config = dict(
    n_experts=32,
    d_shared_expert=0,
    hidden_act='tanh_gelu',
    router_score='softmax',
    tie_word_embeddings=True,
    batch_tokens=[16384, 32768, 65536, 131072],
    dataset='wikipedia_en',
)
Below are experts of layer 4 (counted from 0) of a mixture-of-experts language model. Rows are named router (the router's row for the expert), up (a neuron's input weights, with its number) and show model dimensions 256-319. Each number is 128 + 32 x the weight over its row's rms, rounded and kept within 0 to 255.
Before each expert's rows: "comes after" lists some tokens at least twice as common just before its tokens as in all text. This comes from a sample of Wikipedia text that the model never trained on. Tokens count by the router's weight.

# expert 0
comes after: " in", " the", " to", " In", " was", "In"
router [149 124 105 105 153 123  84 149 100 120 138 134 152 131 127 114 136 159 170 160 149 134  97  94 112 127  88 101 200 132  90 124 104 146 141 141  83 140 180 120 131  80  76 176 127 152  95 138 152 161 148 199 159 137 105 112 186 102 174 144 139 128 143  93]
up0 [134 171  92  60 113 131 134 149 116  98 142 159 133 160  79 146 102 123 107 100 150 143  92 123 136 151 152 135 118 126 168 155 105  69  87 137  92 113 120  92 103  96 184  81 105 177 156 199  87 106 145 116 140 142 169 134 173 101 137  94 132 165 140 161]

# expert 7
comes after: " the", " a", "'s", " The", " his", " an"
router [114 118 124  62 130 121 125 153  92 149 119 126 135 171 124 124 189 173 165 132 172 158 131  91  93 119 160  58 109 146  85 133 114 145 197 110 118 158 156 134 126 179 132 188  65 143  87 170 130 110  99 125 156 133 108 145 130 141 142 134 117  85 130  78]
up0 [117 134 126  73 150 135 137 155 151 125 171 107 129 101 133 131 145 120 106 120  98 144 127  96  83  97 100  65 149 139 141 146 156 139 162 146 158 152 132 111 105 117 110  97 143 118 104 127  63 111  71 145 178 159 138 102 105 132  96 141 144 180 152 126]

# expert 12
comes after: ",", ")", "s", "),", "\"", " It"
router [ 87  99  51 118 165  68 180 126  88 161 114 178 159  67 153 154 112 149 146  85  90 153 142 121 143  83  93  95  87 111 114 137 204 169 163  96  90 121 142 116 103  72 133 113  92 105 128  83 124 174  97 102 139  85 178 107 113 121 145 137 102 114  83 181]
up0 [181  41 117  98 153 115 171 131 178 112  99 105  94 133  85 137 119 117  28 154 155 115 120 150 105 163 138 118 143 153 109 106 117  82 150 157 156 124 136 111 159 156 142  94 128 131 154 131 136  64 128 143 113 147  90 107 128 102 102 164  78 140 122  89]

# expert 16
comes after: " |", " (", ":", " in", ";", "|"
router [136 152 137 150  73 113 129 157 160   7 119 129 160 183  95 127  80 103 130 133 120 117 120 162 129 156 150 135 159 136 169 156 143 119  88 116 150 180 147 108  71 116 121 152 109  71 158  48 112 118 126 126 120 103 172 126 132 156 132 131 131 104 130 120]
up0 [122 148 131 110 107 101  78 103  70  79 117 131 103 169 121 156 125 112 150 100 154 102 142 151 145 212  97  95 110 151 156  98 118 146 124 164 201 134 119 115 156 189 145 107 117 198 125 167  94 110 103  72 177 123 137 215 111  80 101 110 143 134  66 125]

# expert 21
comes after: " to", " was", " he", " and", " who", " that"
router [155 147 165 148 169 118  95 125  81 159 124 126 172 147 142  87 179 176 124 105  96 136 133 117 138 113 124 129 109 100  84 185 145  56 141  70  96 179 199 137 218 156 140 142  53 110  85 163  93  75 127 119 124 208 111 117 153 131 177 113 107 102 123 127]
up0 [180 138 135 156 107 118 154 174 126 119 121 143  63  96 116 159  93 177 132 158 127 131 153 118 139 138 117 142 146  74 143 120 136 113  92 153 127  96 119 126 140 133  20 142 140  93 134 142 177 103 107 125 109 167 165  87 102 106 149 225 114 147 116 135]

# expert 19
comes after: " |", "ed", "ing", " on", "ated", "s"
router [129  74 136  91 107  96 129 151 144 168 171  96 160 165 146 139 156 131 147 114 137 139 152 174  92 171 201 206 134 164 112 113 133  98  87 138 130 146 120  89 125 123 127  69 116 130 114 120 198 122 124 127  67 149 152 150 141 115 178 136 135 163 130 164]
up0 [118 157  73  98 112 136 156 113  71 116  94 143  99 130 144 132 137 113 139 150 130 158 117 127 167  86 168 136 150 179 137 162 175 202 104 146 157 130 134 160 140 100 164 120 132  97 135  90 123 120 135  73  99 249 140 105 146 139 198 154  94  67 124 116]

# expert 9
comes after: "\n", "s", " Born", "\n ", "ers", " name"
router [ 77 185 143 166 117  84 134  91 160 155 109 131 134 115 159 109 133 131 111 115 128 198 141 144 149  99 102 112 148  56 155 111 115 172 137 122 143 154  62  96  72 124 161 138 138 148  76 132 163 127  96 109 142 115 143 138 134  84 140 180 157 133 155 176]
up0 [119 150 151  99 139 145 160 125 117  81 113 112 118 183 147 146  78 156 114 188 172 114 172  85  94 131 134 123 168 159 129 165 161 147 110 130 138 114 105 177 136 110 116 132 128 130 119  86 125 123 155 151 104 154 126  88  89 153 152 116  92  89 155 135]

# expert 13
comes after: " |", "–", " 0", "u", " Y", " L"
router [124 151 146 171 132 159  91  93  92  87 157 139  91 104 101 155 127 113 102  93  92  69 101 144 155 146 116 164  89 115 158 101 101  62  85 215  66 125 154 154 171 125 165  81 170 144 127 156 163 124 159 113 184 113 187  79 125 126 146 107 123 165 153  80]
up0 [133  73 137  89 114 115  82 137  88 130 140 126 160 139 163 170 110 142 174 133 128 151 155 114  84 136 119 146 169 131 120  79  99 109 134  87 141 163 125  41 114 172 190 125 133 157 135 144 137  77 168 127 164 118 145 183 165  82  91  97 152 174  76 175]

# expert 18
comes after: "-", " \"", " (", " s", " as", " un"
router [128  99  75 102  63 137 106 122 105 133 130  99 133 155 162 139 105 141 126 104 142  97 111  90 116 184 143 145 114 139 102  80  87 121 127  97 173 178 104 109 186 119 153 130  96  98 140 167 111 170 104 109 157 163 107 180  76 123  88 172 159 121 118  86]
up0 [138 139 128  87 157 152 196 136  89 116 159  88 125 174 145  83  37 163 158 151 111 173 160 131  94 178 121 104 126 221 171 146 116 147  78 157 147  98 114 173 112 147 108 139 107 129 102 124 213 103 109 106 130  60 155  90 117 174 155 145 182 160 129 153]

# expert 22
comes after: ".", "\n", " \"", " (", " and", " that"
router [187 110 100 104  61 172 123 114 127 148 143 142 152 118 165  89  89 174  54 190 177 150  69 119  78 123  84 117 118 167  73 146  98 133 148 128 133 100 130 166  75 163 119 148  67 118 109 139  80 124 134 189 121  77  98  97  86 178 126 138 159 139 149 186]
up0 [140 208 158  80 126 133 117  78 106 102 132  76 126 209 125 121 143 157 136 121  77  81  57 126 173 149 126 104 129  95 180 128 168 133 150 145 166  87 119 163 187  80 106 114 102 121 101 117 115 142 120 148 123 149 124 184 181 118 165  68 110  86 148 145]

# expert 23
comes after: "\n", " ", " (", "-", "|", ":"
router [103 135 185 132  67 112 151 158 136 126  79  85 157 137 155 151 126 119 128 172 169 114 102 118 165 130 132 162 143 109 115 126  91 225 113 135  83 110 144 144 152 135 129  70 109 102 135  85 171 121 132  99 184 158 156 134 131 142 148  98 151 196 122 119]
up0 [ 98 114 151 140 146  80 135 158 117 107  96 111 161 119  75 141 108 129 205  95  60 133  46 112 109 126 165 120 185 164 163  85 132 132 129 135 112 171 142 109 161 149 118 125  88 104  82 108  71 121 125 112 118 122  88 129 171 111 153 173 164 164 183 176]

# expert 26
comes after: " the", " of", "-", " (", ":", " The"
router [106 141 149 146 118 110 125 168 128  18  89  94 144 144  81 130 148 104 112 107 158 137 110 162 114 107 156 102 142 148 153 149 127  99 123 143 174 113 169 166 151 144 175 144 162 159 119 114 122 117 119 110 148 155  46 147 144 113 142 145  76 126 131  73]
up0 [140 114  64  97 120 159 168 121 107 145 122 145 139 145 102 175  76  87 116  79  93 180 123 156  92 189 109  96 111 119 109 164 148  87 149  90 126 119 130 120 153 125 157 127  69 123 113 127 146 129 109  98 116 145 111  33 150 110 159 134 124 107 127 131]

# expert 15
comes after: " of", " in", " the", " for", " with", " to"
router [157 128  98 140 158 117 103 167 186 153 147 153 134 212 128 127 129 134 166 161  98 144 108  80 106 149  86 131 123  43  33  45 134 131 153 140 113 131 136 145 181 138 107 186  65 152 172 138 150 141 119  97  62 147 107  43 143 107  67 126 138 156 170  60]
up0 [115 191 119 155 121  96 159 111 116 132 111 105  68  54 176 133 170 134 130 127  79  64 111 119 105 152 118  92 102 111 139 158 168 129 111 129 150  70 122 130 148 137 113 132  75 101  97 163 132 113 159 143 124 170 125 159 150 143 138 109  67  97 118 132]

# expert 17
comes after: " |", " K", " S", " N", "S", " T"
router [167 117 144 152 144 121 134  95 121  96 188 134 128 112  69 139 118  68  53 130  51 106 133 177 138 149 106 165 146 143  69 127  89 132 160 147 108 124 188 152 123  97 109 142 153 104  85 142 163 212 153 109 107 198  97  99 145 193 145  94 135 129 108 138]
up0 [174  86  95 118 120 124 150 141 120  57  70  34 126 140 158  86 116  74  84  79 146 154 121 135 144 106  66 131 134 159 113 120  89 140 122 123 122 127 101 133 146 125 150 120  95  99 216 145 120 136  72 122 167 145 119 166 140 107 175 175 114  77  96 169]

# expert 27
comes after: " ", ")", "%", " 0", "1", " —"
router [132 130 151 143 160  94 131 170 174 160 154 151 128 137 148 102 141 161 123 140  95 174 180  92 163 107  77 117 142  76 124  85 109 132  90  87 133 167 106 214  79 151 163 140 193 132 140  82 144 125 117  53 149  75 138 123 122  89 141  96 112 159 110 141]
up0 [111  74  34 103  75 170 208 108 121 126 135 157  44  97 125 109 132 135 134 120  97  94  94 201  84 159  99 177 131 150 127 144 112 114 133  99  62  94 159 137 112 163 131 126 109 127 147 161 138 134 107 116 144 108 118  91 203 228 158 183 119   0 125 124]

# expert 8
comes after: " |", ",", ".", "-", ":", " of"
router [141 131  57 120  88 129  95 178 169 105 154 161 148 129 108 138  97 101  85  88 120 147 116 194 167 172 119  95 149 119  95 114 137 132 127 143 164 197 135 147 136  83  89 115 154  78 160 166  83 135 148 124  97 153 112 138 165 163  41 130 134 125 101 136]
up0 [154 102 113 143 144 113  68 127 127  95 148 115  71 131 128 156 152 143 110 136  66 134 177 171 150 117 123 106  95 134 143 175  73  97 184 124 141 134 122 122 156 142 205  97 127 114 189 140 101 120  91 131 149 155 137 142 102 134 172  60  93 148  49 129]

# expert 30
comes after: "\n", "-", "|", "==", " •", "See"
router [124 106 141 142 138 107 164 134 178 152  75  80 130 131 152 162 147 120 157 124 128 164 114 118 150 147 144 114 120 103 152  90 121  81 140  89 115  68 168 114 141 120 135 107 121 159 103 103 162  89  89 196 163 123 166 145 212 118 134 171 247 130  44  93]
up0 [113 134 136 103 120 174 140  73 108 126 135  75 143  75 108 121  94 119 103 108  98 122  75 152 141 198  58  60 158 105 122 106  95 116 179 117 164 119  91 109 221  89 114 105 142  80 134 167  71 133 139  83 126 126  83 117 164 117  93 158 126 143 130 140]

# expert 2
comes after: " |", ";", "1", "0", "2", "4"
router [116 138  72 119 133 105 157 107 189  83 128  80 153 123 120  96 162 106  89 155 152 130 148  90 112  75 168 122 159 163 154 119  88 115 105 102  76 187 147 156  87  96  72  91 174  82 129 121 155 188 173  95  39 103 157  17 135 140 129  99  83  65 157 111]
up0 [138 132 131 141  91 116 144 159 146  44  97  71 128 159 146 109  65 150 117 119 119 198 103 118 102 160 186 122 151  89  87 169 143 149 122  66 181 147  97 130 134 123 117 147  95 202 160 139 123 143 137 137 140 127 122 156 111 148 154  75 135  93  94 124]

# expert 28
comes after: " M", " P", " L", " D", " B", " G"
router [138 148 158 154 128  84  90 101  93 106 108 143 129 138 141 155 124 111  81 138  90 128  89 148 111 141  95 108  75 202 131 130 144 129 139 160 122  99 120 156 106 153 179 125 133 143 150 154  89 130 129  79  90 172 118 120 107 133 100 170 113 137 157 111]
up0 [152 132 167 150 151 123 172  90 177 118  96  77  95 122 116 120 123 139 223 114 125 171 151 112  97  94 159 191 171 158 108  88 146 134 122 144 121  95  84  65  78 116  67 157  67 138 113 120 133 124 159 177 162 153 203 146 210 105 171 102 151 134 169 104]

# expert 10
comes after: " the", " of", " is", " a", " and", " was"
router [149 101 114 141 136  75 146 112 184 164 181 161  93 125 124 134 143 131 148 167 183 146 110 143 118 148 110 118 125 150 144 129 118 162 141 143 121 143  89 139 179  97 115 116  93 105 141 105 127 121  39 126 146 142 137 151 104 169  68  87 145 134 110 115]
up0 [146 122 163  44  35 166 160 164  80 117 130 140 100 142 127 136 114 133 128 114 115 163 106 118 132 132  88 128 138 120  64 118 110 125 115 204 121 132 118 133 107 123 134  95 127  71 172 150  93 194  80 179 121 109  90 123 156 132 190  97 159 147 155 155]

# expert 11
comes after: ".", "–", " 3", " 2", " 18", " 4"
router [ 50 155  69 107 149 137 191 101 116 116 135  57 139  82 106 130  86 114  87 180 138  80 150  78 130  88  89 148 101 143 103 136 133 150  89 102 181 132 116 162 100 101 121 134  84  71 151  35 112 154 157 104 114 114 122 119 130 127 180 176  48  40 155 178]
up0 [113 120 173  80  11 138 165  80 101 113 123 135 119 123 165 119  91 121 177 116  92 121  94 112 147 197 194  71 120 120  95 141 141 167 134 112 122 133 125 127 148 157 185 117 139 149  40 124 177 126  87 170 135 139  87 122 145 118 148 147 110  99  81 134]

# expert 29
comes after: "\n", " |", ".", ")", "==", " ="
router [ 89 133 142 141 152 113 131 143 146 121 104 154 150 112 181 135 125 119 109  95 137 191 142 106 129  78 176 125 133 120 183  82 152  84 130 114 164  18 131 117 128  83 103 108 152 106 113 138 156  74 117 132 117  26 162 126 116 152 118 122 100 143 148 178]
up0 [125 195 211 113 142  84 130 111 149  71 113  85 121 163  57 124 116 104 156 137 129 120 131 101 128 137 162 150 131  98 112 113 122 197 131  90 143 133  68 144 209 107  87 130 135 120 130 115  86 126 183 148 111 141  64 173 156 121 132 123 129 103 140 139]